Below are experts of layer 4 (counted from 0) of a mixture-of-experts language model. Rows are named router (the router's row for the expert), gate (a neuron's input weights, with its number), up (a neuron's input weights, with its number) and show model dimensions 0-191. Each number is 500 + 40 x the weight over its row's rms, rounded and kept within 0 to 999. Numbers have three digits each.
After each expert's rows: a language model's description of what the expert responds to. This comes from a sample of Wikipedia text that the model never trained on.

# expert 11
router:546554508527455533467522470498517494451448557483491506463503514503490544508473480492481482518485512501487509499529490528579482520529570370526552486561453424454449585558437536538483444486460469537499494500504520457506525457419479564523451448483478516465496491457512476515457512587508618521521526465486459511533497518542522514532482482551510524434503501469509532456508447498451507460552500534451556541515418401522498523482466499507524489512491555577530472428523446577483538500529415536459606496519426472526488481477473553465501527573509499490530547524431476525450480462536575648
gate1:443412544402515525528468486477528543528458417500463481475542485499529485503511487479541461449515535553572501508507567513476514477448524517469505493482508501527552494483528492434544522454505518501487544499499550519427512503557486489490461435552515456501482542532501444473532561479471502502627498491476500535532573500547601481535479530501420558516518504419524524516509530435505577455501490562462510490589489538522528484499424521550526529468478500563520521523519481449501443582472515470499510521560448494473557504470451527521498466484495486569493492515489421447489599521496414477
up1:485475511419504461536524553459502501498489407488450522512399440491524491493521511555545514434500563498542496475537553483440468556552488414543505520472480478439542506432505509454555483541514548484560522549444515524485468493490515550497537464543498518507462434446473424442545511520520440501513472559498462534552499468467539421602498488552461557472542549478528443549472469544549550519542517484433521471576540459459498538498508467392465527505484495499458552411546454487544495486483558500495502446523487541483477566535449447557471562523564524410478500488508446586488555520497504477
Degree signs, commas. Degree signs in temperatures and coordinates, plus commas and colons in dates, scores and lists, as in 20 °C, 45°04′.

# expert 22
router:490472536563537481509564534490490547517469419496438443503447490534560411507507547540493489449474500539503445482508548535436526460459495541540440513518494487485500486494465541584476477442473436496452512522505433504456496508509513514493518469464542540514498490550497490443474492452490493505557507504539508461552471463439475462449484547468497441485493485479598467496457493507459498491473496563545505431524478444509551521496520502511495491496497520567425467553518542515505534515521532432529606492582459527561477561543490480505499546464495509526503517485503487564479536465504491469
gate0:449528512501574493520507444467560562526487547574496520459488442572499448525473464481425400523502442526417496510450506489449480518446439510466506475508488572514578486487460471450492560549512552507459452504546547486522541486505467433509452570518500507528535446476528580531554495502483547427528538528562467540495549477401446485496495473548522511577456474523462541406503534526529478471471554545540547483499455527472445466537421506542493480492488496490537468541481506507530524486466477443438499584499519503532500421520554447555520504473474486400555463513515480500484446538457532495
up0:437535552507509496504523458528493586512448503570514548496510432534510419561535550542408456534473498585457464522449470525487541496421452537512445443486447523429564531436439486511536574483499489477503482498507566482439566504518424411592415505446551518503535417510496478451489501489482550506520452533546456573494489538484491467433558520486600455496492494499501519410506497565533466554485537552515533445499488493477497517517474505535472494478411532490491468557455547494469558517446495420478554545511548542513445469580512472524517502453472460454535517545505438528463450523504464501
Heading equals signs. The first or last equals sign of wiki section headings, such as ==Legacy== and ===Architecture===, and infinitive "to" in running prose.

# expert 45
router:550520605491514470493505561509470466479454534490525460447502494596543470522552521496439475534486501537507516488476397462550483539523536500492552523527485537484490561462513528494501412466506539504424454493521523506430538466416485494521466504502476458509501529481519458481474457541444544514536541429541506532436491560508556523496513461491532470434504479457506535472506516547401533457512482524490484503493492523549556454459522489511531501509540440560505463496608463463540491533515480567446542491437473496447420501514423490486390428595471544509470409528454544523507496454504551579
gate0:525437577490459462525519527465570502447469531433558497472485501500542505559490451519499463418537484502502528548461448468578509454476452536502457442493486543517522499429486526470462510500470480471446578504516423528480526500484524501465530529435513527471399431504497454557561515472501527499484485550432501523526398527546477466468446489470553524551549492518531454527499512538475519514446550530576513506445504525601536532506489543536492511519552505489484532588508486481504505509458517511401458493523473473511532497527457524499497553486447529497453514474455566529535489474489395458
up0:581474539419454478522473525473556544450458577456500510469555472486508534593513483597425483496500535533476531499454479476570541467520472483496542493498460531475531484464507515494458486509529534524417543481511431500495539459482512539486506501502561455490506420514557487554531454460522548528469475524458521492488487561565469481461512517448550576509541456508489516489504477534499538520473503515600518505406485511580482503447483517504523474524570548460543511556541453472515534481410478495473518480506546496469489491492486517468466520433452497475448497479445536525530464418566440533
Pipes in number tables. Pipe separators within sports and election tables among numbers and blank cells, plus pieces of headings and taxonomy words like Animalia, Species.

# expert 15
router:487597531463464533427555532519512528536450511474524509492503490530520538542513513581486476506412506501426533496493483468497491504453429488557454538496540423430542532498460549612471475584500462511480506483524447528577510544480439554520517459481417505492493487434465439505541482536476487485498588487444413503516561422505536468484539412474477454446502516475572430457477512524456544510531496516485522493534535493518486537392534523497579477513462521454528526529563467500473518537550462465541544532494514486512443563508535503495458551490565460524482539461522522523502513491507613506
gate0:550529474493552570547515446527525471485532511515485566477532519492589441500458459521457473487473494515437423515530452542436491541517451494476534531520452514519534504488441487474532553507532509489505611437415555530521494517532585513571594564469443570548480503479494490467486462429538490524493535482477491460507580487414487482443501504516483475423485558496483418476461456559538504431593515463560451535531485499588427516510459524558466519530470500490513494524471503527562552486562488467476498512470487513479500505559461532506467475487493539557515423530616480449525487560413504494
up0:523461481601447432500477506486566486506462537484553484484506443485452470545523533485463527450538516550535556493484488512548434494469580489439494476497478506535467538477551504505525512508442604541471500460536480468481517458471532452537451566542462584535524564479474411449530494572553507482390434545528477566553477535469490457484486493497492532523514536516373558479484536534574538523434522435603542531505494490469576549496508552528468474503420495545475546507484468522458499529503508523425478499552409522506503544434501558498494513511454489495530508515516508436520481514468439500
Census and demographics text. Words and pipes in population, census and election passages: rows of census tables, prepositions like in, of, and terms like households, population.

# expert 42
router:514432517482530474533500507562519471557429439494478590521509490522547561567490537528441510411539525502460539445522545510495591451466482439488498540472507455430516519498442559549452470423454437573479564530546497580448509518531502437564536524482447486503555473531499559469483467503499480495549499461520442570472564497450533463504519462490587441492542472449521589477489471468461448432384498516522589493557447523514508509576475528451602491415429530547441471521577481463519450504478535495511608493510540476412509520541444478475459460495458536534500549501520493548503483562521466489
gate0:486505496534481503427460480548591470523497516521528495532506480489469432478485520504558455463515450426512622477482607536536519515496439488479479497456497454536461497504476496500501501519479466517569542476599497473497469498530490541582535474468501501424565522461507554518556478536539418556545473561500468474535537416449447505459514580521510498524535494465459505478487509477452447551466503432406493488592503520499496423520440489441530529515494542497496488481495456530536434513467475494538516505522505496522506510479479468540513518501539513473499598466473523531482470545587489460
up0:540428554503481477487513493580583533527472482517537535575564518504476430536470541526546435492484440498490606495450574565541542499456434439491468500442471439558453513575423519506529498523446441538515556427582464463498482494508501600560496452465546487449583507461521552499539530529539453571579436472517476447567505451421411510473515564514519544509512534429488508477481514500473466520474522489458521494515502545482478425501436493446529518489536529531461504463518433497536448493447455500516527470532557522529537457466479438539511539469524494509536547495478548605502475528589451489
Medal words, name endings. Medal in Medal record or Medalists headings, plus final letters of foreign names like Souza, Ngọc, Skye.

# expert 19
router:478437436492446500542425462502505484489459503490480523520471485431522502522481498527515505434509535534509557415478498429525513488542569501509527530523473485452538553483514532586524381534498451520454507514556476477436507483503531537523476526508504509429621470517503526503571397586488496507514580469502476451515509514436503526533451556527516477549561463463471504470462452501471458459411489464447545576559432544504512476496527537502506487513529487547488541436545396519541450503513473438477547512499475465571510521537461495484408560582448559458448535520445512569484448462511495518
gate1:533398546506470506485475534542553489560514456547504506524505453431511497464535498530533546519432512460538476591478461514493532504576519440418450516480470486508552497509492397491552492519483497549457504493476529500466453521524458512549510457543464529544469427521551509499480476488460486425528511505518522452526428571494491510490503546551513567570493455534569460524557446616532511440519518443472496483487510536587511471499462521494470502534516597555518503496514497516487502442540493493548481526581564516541482541481569480462475482483499526515501520461468467444511463480443511484
up1:585394503528449497452468486550534466447457504515478498468504529478517568421558534431487628509514467454526514508501535475518482532475518482418535523565501483449500561525501472506466475487487476540546474535482473479479505521459477550512467492556518533414536404490536531531492472557463451460447535473502456535534460470494498572491525572484573521469477472529563393482536447554491465467486456447487487492557465483542495494453513482473543472553547531551525552491456457563570500479570471485523468512480542478474496557545534515517421506560475534538464486499421506483516477574528579519
Cast list "as". The word as in film cast lists ("Prem Dhawan as Dancer"), and also was/is right after a subject name, often in Indian film articles.

# expert 38
router:485499547452473494520473523475557548535468405457440498497572575515511517502485475497518508482514496440488499496522541486516513545492451511539445525474507463524502506434502555525568500519542484431532435506449518513489555495426491474506503428546550438525401480480523446509465502527526544506449484514534417484530523463480488518497587506461542525500508471466495433551495554449500512606436491478426529552509495483479508441530460496396498498514525526496542520524564487489440509507452431501506543502574516509491416462533441537509547566447497466497515524585534498506570539432486540505
gate0:504473468462536525512513471471498532509508542478539489590556498525441519551505490521474529513484500548462377566570498470486491430471473578507513545500525453501485460519569505484435469540529486490473548476562499508534447553469539446560511543506523482459463504382563501527482532572432451493525532472480538566470457473472525553504464527499442501493490565535436503437495489615463497544546509567451480498441515483552541527492509455506473488417536521512568496524537525441493536539480518509482499476486538509510486447480478485524477563601514492471510488453487537510461443496510584446
up0:552485451441429503525471500474506566502478508501432461524548520529466536554488517527428547525529523528445506565516540482508484450465457571513503588544475424531499532522566549544482377512557504504458538466491504516538501562449528451571480469532549474545469531409547449522495511556506461524529517438517488543461477487439487537452524507438415464481499539491488474471482515587455493570483517530503522542521525447561514514518546431460515456453500505515596516504561532443526505540494489502487507489511493522515460430513429485570486586578509487498510496473500564504476470475524561491
Career prepositions and list dashes. Prepositions like from, at, on before dates or institutions in athlete careers, and line-initial dashes in career-statistics lists, as in "from 2014 to 2019".

# expert 18
router:464488473481432538537450438516524481468441497537447446493445489505481525561505472500452494421567543485471534408482519490469505535440524528499467542492445500487516490501512532528501438556499418423462536493553479523383539506532549526591574463476431489466574440490525519455470428481491472519581509473496473488517515500425499522442536567497539518483514464463488522524492528506436470547441473493461590529561450525526544510576464488459511478563495512553497459463514481489491495557485526499489542509498573501497504569531447524447466448511495591566490521491530483599560487463518510435
gate0:533451489543473524579521451506475501497467519456447478469521482518528589457493431494483496513562540517558418481464404482455530417536590497469498587515530470572537602540600447481422497514427488500528488545516509578442540475470469452477483511574503443525507502458507494447504572453535498437486435486450553577468510495518473434487557552529506503440468487592505576498462475485530506521472465571544517495436435501573524490561509550544537512525513478490519593559472501517455543481544468578457483489493508514500471577517470484500550460516506411487541523519517548474531497459489493521
up0:480510516437578474413440567495514510518562505542545562540524501485443446539502574535567575514422453513477543544510556499515456544502451468511521462502470467474483398499453486495583480496528473519521540470421499414520447488492528553495533561476516578499497452500459533517480419537473515483531557522514487435531496519512508542506466496521455460517553513567477450457546515499586488466537520476440447468593555476447430503437521456502494556486454527467510453515538486524511506459444527415568483507563496482496550439475584528538482539486537509455485491513488486514485485557482547536
Surname endings, table cells. Final pieces of surnames and names (son, ton, berg, sey) in cast or roster tables, plus for in award and work titles.

# expert 31
router:603488574543495457490534484444448483498462468520486495479448529480521522508451497483434504495534539545491552468526531542541568508480477547545454523527473510530554498489480520488496453518520485480485526527508518501558458503485442502547526500518432537498487486574537482437517450468460507493601568544507524524452556540428522474486489482476524419496519540465538491427441474542425451527516490484436523417495456542492534456553538519480444472437550508569469449506528442449478474507554521438501572521469499513526499475533462449456484556581433550526512515462522462520468463448510532512
gate0:504534500463530490509560467467489516406474513475479533476467544465550555575493492485477557494488525458488500520525581485560503549463433529505524486486508475479480462541516524559491485440517463429546477489479475450540493481516495581483442426512472499470485446516570503559520549463584519531481475574511499481519404456477547527421458514475506538521439499472447467481526489493517492549493527489511582529492579483471485457465583527474444520533565512494525552504536433499443492484506433506448507498532502490505428462548427501415415526511494455524532524458504503521440527498535489584
up0:491456503541436523452457542526486475520499506533572439526481508526520437493517540478520417502493521542477524501531500484467463453545499466443466458441491540520502550424474495484511529568525513504496468495544507613468491530469452457531500545483511509438478517458447493446478470514459467451534533494549555525501524539551470537530539503524456438503472479494542431473487517472498564430490564586455446475555503569560537574526472471539574509555462451497506497444491519489536462556520521472593497504460485455531586520543548464549532480536528505488444463493492486498544464540479542438
Empty table cells. Blank cells and pipes in election result tables, the dashes of table separator rows, and articles like the, a, his in prose.

# expert 25
router:513513530487582445432447527515506485533498522495461505453538537484530502525470573479457503502587543515512507522510542566532541514518528544517441510525461515473527493482526488425426455467489463540449444509433471556548541429490504426469482522543568506592474505501493497419483490475465605495487555483492484461498492550562559473509532478525466553434556508446470567470476469529463483445508497431557521490449474492489466449536528520579489494484455523544497463526506515437450459507509566473541552475452449455523474583459584458502532475504490551522506521476480553493520470489544456474
gate0:511491484503544522480489517491529431472548536500530535477462584507492454524525597499546437471477530515486549480489533516552497496498510436530529500483439534508539431467530493466481541519458421500531396521461536480453510436451516445555474482492605476490472485439515536535498527527474532504510485441512466545485474557554479557473576545511494509546547523510468520528450546431565558531500518498570384518464486497481540500447495391528509463471486499469548525518421477558597482539466467486529491501512479528437502487458507503558524459492463507524507404496517463378384519495492528493
up0:448491456519453443541461530468472536486582431512494485526457472491505467415482434463549487500456477487535486545567468490527474469487415518528495508446558528491511524499464578512495427527508512483543573485530427488504433561464579572497528512473461517444501522451476453497549529489520406388496434502481476526562462514421511515464441529502510505510433482552541457481519433551491455531474504494449548459535541582502510531570498600441428582496482463523492518475522518466445542510487531488491481508567453528534514494523475542532519531512546516504497571542505485557535502509501478491
Sentence openers, ellipses. Words that open a sentence after a full stop, such as One, However, There, In, plus ellipsis dots that begin quotations.

# expert 10
router:435472435578501507415504522392552493461519553529475447449487489495468451456517497430457522512458495500497464523508515514554540561501509441482558551516449495473518501495429419501514433489539527537513467504439498470489545490472529569508529472455535500505524518517484573507480510498478539529489449493524588568491585532511510499481542484461530512512458541550537513470494536495491485464508485537555520511483475585455441471452522481550534493479464501443482500525424411476543551498476476463468460536530480553421457533538583535548505479621435505445436488518494523438480451447487587507
gate0:484518458638477528447493468409543496447556524529436435452503434467481442486492444459535501459445508521441454522493534528535571498535528511483544519517464516476519547456464435514504427490537478487450426551491508478525536530506463518487586482422551531540563479535504546498478558531488531493513493530560610545518559516492485480491520511468511501439480461585580485425509543518507450543484505458493505505498494585472486478473501501521502495508555499470487510505537458450548538438478494467461464573497476570441476580495564512484497500559444462511482525488507538506467470440543522492
up0:517510509368503490520520505568452482563441483497560531582485564550523546501509529511455478551550479450571531507511493480477418495483480515536464453502545524533467439531549582487493563497441535496523569443504482502504454487495546510501423535548461463450457521467473456484499449467511473464454503508432384468484457506505509529539486499539507521551530525419407497538485452471492527474520518547502481468506497421522489511497520492497502515493465514509514533464441562548437486602518493515546528384492537461569540425475476492505494484460574530489515456498507459504506528573441464517
Mid-word consonant fragments. Word-internal pieces after an opening syllable, often in species and science text, such as n-ut-rient, vari-et-ies, multi-str-iatus, and name starts like Ho, Ko.

# expert 35
router:490485561528504541532512448461549513538465525560494473491527500511495498571558402476497497479438473566436482449440533534548560529494522584534539551534480497460503493490517502544477458426462513506478551470528521527498523400468520501515603561485441442531509474494527534505484470556534548482468452480557493511485519523468443502428503502528487548459459419507453516478453504502533490515410500522523530570503493523608456497501514517546530498483567574520613479485602507448559553500471466467527476572514568486439509451520450475484418525546494502457493510489491488514503447395513536531
gate0:550489475473525500503566521572485483521512504576571554550560520464441514528553478497479506520468507466518555467497500523470471510524511517554498475508493539481478536539512589466482501455536511477510460481481491492482565506505449458511462502462511494458476562481441467553557482552507537462431454473568518546425557556368570478525492481580498515486512466437489533507502547423520484488494518500485515524466509524502518536563484527460552558539496540535597493450512557515493455525515477544520520478470455536487459395459472452480527521507510490534483540445545556512512459534462532562
up0:543474481464514530501563511473500452492471514536575500498562505476453517518585479559464467530476496489500533494479487547506511563535547524541505504525446500441463513549493537487460491458517516515511461432530498470466547495483526475496496495450455520526456543436453493490521449576499571533464442452564556543436569528362510477491528531546518504456510420500479513471490551394515483463456485507498529541529488535574513519517489502470607496502506558504637525417544538475512482542512419499515553520491462508470484433453453465489490524534466461488500535425521567528489424468489589636
Word-initial fragments. Opening or middle fragments of split words, often in sports tables and names, such as Breast-str-oke, rel-egated, Wol-ver-ines.

# expert 2
router:509471498544480437504491530502500454564437447529443517496468533507521537498425573559425465492541543508505482483542518582476565479489472549546479518481520506501524543543410566535449508500537493553496563510543462488470502547496453488547467468531395507504527489577519510521546473519469524514533564466521465496520509482449426503519516500507497478531485497445536546474466402498428450462466473474443519420494414521442524465522513499550521470458529486570453493501496483427498511515546496546494549538543503494556476597515472439493522549535418538541507509503545492543507489487477489509
gate0:507466540512446523441568494535529506566567505434461462491487504488463521507505464514560512467396415549518431502467508432523481481491498399502477524465537543519513475525576473455450556512511468468557496456577537513486476443503532457505544482463518417477503416479452549434525504429576403421456454536566457528459537509514504501496573536513403485468520528459508507513548509489538517475509525533547454520507507531492502565508488460495588531538433513526470427505438465543495493493471537564497490526486525597439519515485547510576563552470524468458465480573458560447521511486480531480
up0:537511572511499453431560477532466505568497495535495505526502520532444566422462504555540462519502477515428429501463547572468519484417564510497419449515446550559445487579478509461445582483487458520498512472495494531502504467482469469481527520524516509567498456482476535467454499518460550518544449475519505488564560530546491446441520523523483510482472589485503581464568448371509484527432513571514510572462487461458471484475517521596525483555549527532480484488408475501501497492524460530487505518483469543469467532418654433577504467492482512511530498523446522462540510549541579540
Table numbers, articles, hyphens. Digits and number pieces in tables and scores, plus "the"/"a" after prepositions and hyphens inside chemical or compound names, like 37.32, 2005 XC79, Doppelgänger.

# expert 26
router:461490474494455488535475487483522449528515499587410567493492527566484541485497500489497478456463536549532574445481517473524572548501590539477492507507486548430484476531473537548484437480484468479549503470581480460443482440489530532523514562522516528441610422498505522467469454519515531506494413493536467525515482487457453523421467517496520511483405484508464513495538507473518471499423482550515529592496462490476519530480506487469585448558508523503519407463481429462582493518491522484489501531550527491463474496484491456486446536480385594485523480531562495524528471517516502531
gate0:498498454508518464480538513495513510503443576544490536523513474497509496559496549515560469426396491519482581515480419449544506526498540511476477505483533496515476554517463514483517501547500557519476497527538453495474560463439523512543505507409499514553493527477480468469464506469492525499532405502509425488444547506459564506457493480555532483509511500468507525525565471451508547461449436492544517544456475525504501494465496481496587487524500609481516480425442439506508568543483510524523578466472490442442436505494493555502508423482411491502562501516502495532473431547530529518
up0:503522537494473480504474498555517487456524478498564456537531448492472537469524453509484499520584525484483456453461559532422515432434483539430486473489484546526445514459543457447486481520512573477487520475477530524563434495525510537482453466586528472458490455466502501526448481492501531519546571561447517520495534487543448499512486530518410476462518510514465532475486516550480438492470498472555461425494439512516560540590504522499433483477453520543491529479490508437523478483516534493465493559509516574561503477498472537474522517551564514462413492449473581562568436395522482448
Name and place endings. Middle or final pieces of proper names and place names after an opening fragment, like Blvd, Dubrovnik, Tiger-Cats, Hinchinbrook, plus surnames such as Brown and Clark.

# expert 54
router:439560523507519524561526490478546548486447523484485529490461459516539514575453499565470472492563525495527455517552434497562465494529415463513466416512540513442527506540515464455510529484463514488526610531547459460524447522533424540493424528482535513394514535522493535450529475561456489533466477495531550511585454495445485491535446492533504487586460497489517520460486435464366434515507497484454532448527471539515488556497513514408510498542483544549476560533485410455479421499484450565539563510539503480491452481412550522413487431516492468551511494455482504491494508451518507443
gate1:558505461545475546444507582533524454502545609535562474461476456540506452473488493420573580497456505529548481478493536496488554533512509412501536525527527504492525444507551501519501447487539511464565511482471517519508446445549584499519568474504444538510475448450521501544495463454491490424483506472482494528493512486457491491483480449503527473498507489582478388507540424571523480480549559482543483533572548481533500433504514507554460533488414499501479521430496532543506509521513570400493451470476465508475514552539473501496505555496594514547475498561581532525503508551485532502
up1:478516505435464469523509465400548502551498518463451451486478534513410548530500471500518497475494476461562517512531469502456478493525518508474462519457432530571477580484566456455574508487487498475541557532593529495483481518461461519462475490536548482525497506574470536478521535545522495536487482529545543503472524468529538467468422564499467529548499486496469541533573483460498482463410515529418566513454516567474482614539454512501437573569583510481502490498515501436417514490488479549518516482446526543540508450517436429518503538473576419468498517480469437486462525476524457529
Subject pronouns, relatives. Subject pronouns and relatives in narrative biography, such as he, She, who, his, which, usually before was, had or is.

# expert 58
router:480553524518497481541522443462494502483501462581509533483440520465504501500454488540410483508516520509502494441501550535512530462468417557524398480505537554477528494499475472535445490503524447484445530497486516517484490589497547496535492497542462547494479441560495487471516511501468532513617476466570473451461525484462503489468533527504532480444523544457501489481539457504460487459517467496491601456465473536491548489558497526531522438484461476516451465545498507471541521511460521493533555542523463480492499554481447483519530481473452533586525521518547488524523486484492515474
gate0:521488551507418457487491517510508494471504501525512484473519563462505506477498482576484497505545503524477562530482549460547474501480528500460489603447538536475565492498497518507436434526541510446534483517533465528444492471568527504532535512507471566553496509487541494506504453461462490478501437445430469438483421544489495475429546538531484515463563452474483551530481474526511511517496464478537467478470456508522521497500453498538557498529509537558595464485524466586588514516520524478555498404451531473526546561496607582474432465512481524447469444517545511540541452485564499502
up0:415474556453523498434494523471480614450450557518477450521508507436454513488514528455573550513474491573495514515536489465516522566474494403501512457484461454483453547501437476435503564541460523450542547535499524536426481475546473548501401561490486510530482541499480487535529516389507482502521560500446515500492460526536452539537446460450470501545442468497554542508482599511468549507542501530487500538551569512540467479539493459544547492526557504428521532508400531535503457502530481477528462488519502522526533436444529455456602467472544495473456504500482494469420473520538407524
Compound and list joins. Commas, and, or, and hyphens joining compounds like peer-voted, cross-party, worm-like, plus word endings like -ed, -ing, -s.

# expert 8
router:515550564514453453497401410499522481520445470450485385473511485586484535571510463490485518496456492387467533516455503478531458439485497573473512519584552438530554537478536456532499542517549464555600435491443538493521506493458444510476496466513505495508595505515555550550496521513532494512505491549570499463549493541493513445543475491443486503529539455475549516461515511500432548576465491460537432450444493505428474485472458509560546507510493495449443561493493504545481501485500534478496565561547542534517572501444552438495513492590551497464594555500479505504488520456512495537
gate0:533513509517508513445493521525543512455493529534546471515536599452533523560496509504547512452466542516522499532487559494476515417474508508452480409485487494531497547495488556518485516491496449511553534525445480509427434492514497480553488416464542543494545492545516414479482486511533552465485514489546459555502531512502514476469547504441548525461526493440482469489567507494534508533575551472509503527418522511468530488479453451539513440471468500534528432479440545496461527488577559561587547543466506509507514433515483527521577497484519554411500437445467411467579516502499407495
up0:513486509442516500509494500493463522566554486461480521486463416528499467479515503445468453522539492493496517472527443480474503558556485520582541560513519510464495478508522484466512496483558510472448469490573496492583538544504484534492533588482478486522478513462478623507527486491439426517501504487455540463480460477485464526498467465565456509527504527540563512472444514468462501481487455537488497523545478482536467464498560523450528516519521511466488510531582435526540466538433481465455459472550515489510528550473518552503403481523459448588528554585545573523447493486444571563
Latinate word-initial prefixes. First pieces of words starting with Latin or French prefixes, such as ins-, ex-, ass-, des-, res-, as in insurance, Excellence, "et al.".

# expert 59
router:472542495458474455461418515438464450495478407500532425497408503528470569536446561509472503554493490406457501551471513523449477487514497492530508536563514498496517548460534456520516549500508493519529617516489483517525513530474511492506505535503412522482566472512527450490482509540510493513502527560539482451526510518540425474541535519490500556518567529494609445492443460567426501559520498482475502516402461508412509494472511561591545501447516490496492549462563479471507521501499521422508607519516480508503458514488508595469483515514517564483539577516526496570474474478506503536
gate0:477499448511487505465472519482460534479531532513505526491418529490423443508478543423436465547510538561527474485476577474570502495486445435438439496500457534491488378591488467442528484533534538547515482547450515468349519503487513534580512506506539467504542496499533442507480500405542437525557509533505532516561463523487500471544479558475490496513542500512483466475528462503480474459528527558561551506555532453443546486515449521490470543411469493479478540480389493577518519511443565449536497549531531527510513480479497534504539486536533494512517422532420458439433461530544539493
up0:534479575485503498542511527517551480548500511505498510522589445543565536496558469576554536480479455477481516458535509498458544486471489547535555511498533510479499601462487509495493527518466460497491522423577514492614479515500454404451543524473493475487440463530474514539516493613495591471442471478472461476451483470503509522460481476500485515460408505486503568535487603463515453506491465453451442476485492539550448540490473447503456469550500535508515426553617546420477524505537431526511484439425469471544501512533499433504498510402494502507480565485601539513546501464478502489
Prefix stems res/cons. Word-initial stems of Latin-derived words, such as res, cons, subs, pres, as in Cons-olidated, cons-ervative, subs-tantial.

# expert 12
router:527524485436497535455428474384409494470456553540488450528521553518523511568458530483450473513459482471541493596469540502473475529502514590495543492594434484446516512502466555553473493535535491511452448535467508531458536534542486403462523435477553518487472515438527592555518511475528466540496517376508516542401554388560535450483571501517509449513448521497488406510547516515508463556496485537502521533494524535535421477473472504497538492531549479452492591486504462464568505513503503470486522455536467511491467525466558503507444443504486541513439457387551510517459464425535531536
gate0:466512510535485475433505455549397527470477471475542460504547547515514462488456491549495496564461426492476572520488524551504458523456506524577540506448559500543463539457471481528490502472501460535510488508492501614581456434473501501457467529470475483468512535478543518539502543547566424534593602527532421517557530531487405499541469544520535440522450519545555521509493546437531569575539497482498430457551517484484462492477536520519482536475463473418420553545461550520540484439570519534557464473490465520499602452475504483546475523421562525499500481504452521506462522582459517555
up0:466505527447446491458474446506440533530442499478509442481554554545549456528485458496527501481482483483499564517485503575580498491483525549538538539482567509487512502475441516497449497469520493475498473465538544495465493409567475508434503504536466491444582564485529546504538523543575431530637491504425414537578551488502523552501527415499558433507506467534519576478478505459497514552578511448451441489505488437543506463492510462490485515462442566436480501483416534450536512468522564443513483453531501549560505486536525499500474511489521461489513473487442534529412505501539502535
Mid-word pieces, common words. Word-internal pieces like gg, tt, raph in foreign names and taxonomy lists, plus common words such as new, should, Park.

# expert 56
router:533559484492451508471436506445480478512434516552508531453474496463515564556478489485445498521508497506442563520455502517478546473553485451497456525564494525529544674501469520538495504509486413546495523504438456514461531528487405498490398508463488512573474496589509526474534504528496532506521571513564464477467476447460451483432531481479532505445484476456500530533439496475467434464470492505502558452495405472492472479531496519647467459583532466478457497562453517440500470502479552499507583517451478489532526494545456463455527503485488541485516492519525442495541525479491448556
gate0:561449509508568464418457506506563524514500515515529483443491499518441541494463540518523468468536447458492502497493530569494547521419560550469586444542452526449501547576471454525522508446513423500455494474552469564463534541516506507413557557528621512518479470552482570555456522559467507537452500556505484504548550539571487548505512559560468576567417492501497521468532479496498485539506501489501469471406457501471515488495514562545505466451465410491472412522463433506559453534458537479530530498475486524553517544444453493470448535481453546466429481537490489516511586511507501483
up0:504491529530553474471471502493510488491474541560499431478490469557443550545461540444538479550535498535496486491546565490449567573447527542516572464541507537458499501553527445462536487477507464467431507535591468565468488520470445515465552555547578500503554492510529557511414466560468508505511504616520509494566577518534521522540488517524515517505470503487472529454528455500480518545531467544482439485420478510457502503500526504542490506459543480506422486435451439467543505595539536496507510440516440550531543584518516431448439464442418536447456481542481459477484504502546530531
Commas in running text. Commas after list items, adjectives and place names, as in "Envigado, Colombia", plus compass words like South or east and plural nouns like films or teams.

# expert 5
router:518552405493564531535542517500553500550455475487561559473470491535518445546551478593464455510519529514448468482544578553475531468564452517515392461443498466542408485567491517614502616475459448513513538515499479538516491530530535521460500465527470437551442507518514493535502486548413570480537482441508466454467497515565497532464471492518500441527426470479490505479464511437441434544460498466501494505496532504483447451478531566595491500519511468461519549511497604474460462502499485509555567533514485459529476472498556453512499514474551461549440458406520501500471572480494455503
gate1:503440497502492496487433476512501545524510499507487568527543516483532517496498471455473554508553495449489489495433472443482510526441512488419530514642469489473566549450574477473466485471564546467485504520458509490551501526498505516523404533516517558537547455511499553501463509441501504527435538555541474547517504501518478458508575496515478531440492554524480524552505512470498475495517518511497537504484471426496515559459530467518513521531450452443452483529528452546498528437552532500470538429545469498437550452584499504548499505461431559531486550568512499445491493555533456460
up1:494486549551469441493538488515462497456576461483501454517557468438481521468437544459574511490459454488534515550499482478504482478512464429489543528488525513488571475450516490467477413530526499432500458437482523475483505485473513421502544478461528535437538516493483484486503507460599466446519507539437551510506484492424543543505535517442546522508580489537575491561491461567539604496511527526480489471499543554489570497528444468406506551489492588575485461506583459507527539500500486476476410478470556526508528512464440556461502516571503526511565507562494525542545493486448565493
Adverbs before verbs. Adverbs and function words between an auxiliary and its verb or participle, such as also, usually, initially, formerly, not, first.

# expert 6
router:510514492509482508384568508465500564479497556509514480490561507494518432514504507508437469570473474470535497568476478562434448500503552535521529532517476482398495480530430508554481481492486529528475544506504576495429485514486495478547461470455545611455565557535490534551473455520472538499452558457505481429509418479431501544541543465485524484484557431480535489574490469538490463469541501477534472500465437531496405424488480517553475491567592524554501461460560492459510461486470495478562602558570468528531511523455493572476510480568459463574514440478535530534466483492502533519
gate0:469528501564535494633533537488512465531461475632475528555602505491412468500527478551495476509497496491508459477571446581410458488501497494580500551534441448496523513534496467473509518419462596523506538470529528515506387516430500425525564494482497519587525500491438483507506542517482549491444529490551498500537531467473517535489533506539501523560494531509489590563494462528525525479462499517528539485492489521577470510540492502573520493483534501524581536482478490520466531535457437485508557463450456505481482465458511520524481494428448491488471532519505552496495440500493503498
up0:479509514547534510629479524509498515527475482644478496525574515467460461506536509550478475524486512470510487454619474534414481470519536512548520578548489490522503495550544461493458517465471552501491537483518502531535383531475529399518531523508525509556524520505477468500490496494493546504437562512504505487512541465430476516471556512560504524540461509498480569514545464533516518495450465472553548489507456543574503510529528441580538504511530541526568530491509487504453556493476441498495506513495440516497442472439498524522485490421466498512467498524530529490495426485482533508
Capital initials, saint names. Capitalized first letters and short capitals opening names, saints and regnal numerals, such as St, Saint, V(aughan), George II.

# expert 41
router:480523531523514507490561491463487492529449472496450526466469546457456559569456545489477475501449543529468498477500557548468560505511521470506444461511568513502529539569409522540484525461507371560469524479474514547502518486499505446523438523506461485470514472502534476476535498553471569508546514505482474448512482437434485490475502483483494486450434494467475569514450467458473533379434488567494569426461480551432523521569492531494546457528446495514404457484494517422491529510512585498472541537499469463554514526482428417510428532531509542539463516501596463573540486472482529503
gate0:499498551530505442533476463552468495432489559500512470503487465479462410501452529412528517488495456487484508529489450469510539570508483492497524491480480474515466490501495493503535545471500526469540370471521455466509562499565497496561511539489516529550488560449505503532457550398554451489553433585472519573515424530484484496548494505513543483509487526506512558512524579454495486523501538498519491512529607512541491515482448482479485545477468517444503513447481552549463461514422439517505432524527562530466537444514530460584516514431563500482470520516448514445519527575488496498
up0:453512508495462510424525445492478565526516500499532491439498492496499583476498518532521533487547531500483481489504512483432528490445514459475499498457495507472494461532495451439490534514490502465499536574598407491541529567577510548541485525542470525498496530521493452486497490491480470540489490489527473412467519517607553474570546471509486516489537550495469533526514528549503502461563518483476512545450534503526463464555504496568510537466533485410468499455423474518450580531487545512465495500518531522469553446463539437537604511476535492442527464502451453407509477514484485427
Completed verbs, separators. Verb and noun endings like improve-d and complet-ion, plus commas and semicolons separating list items and clauses.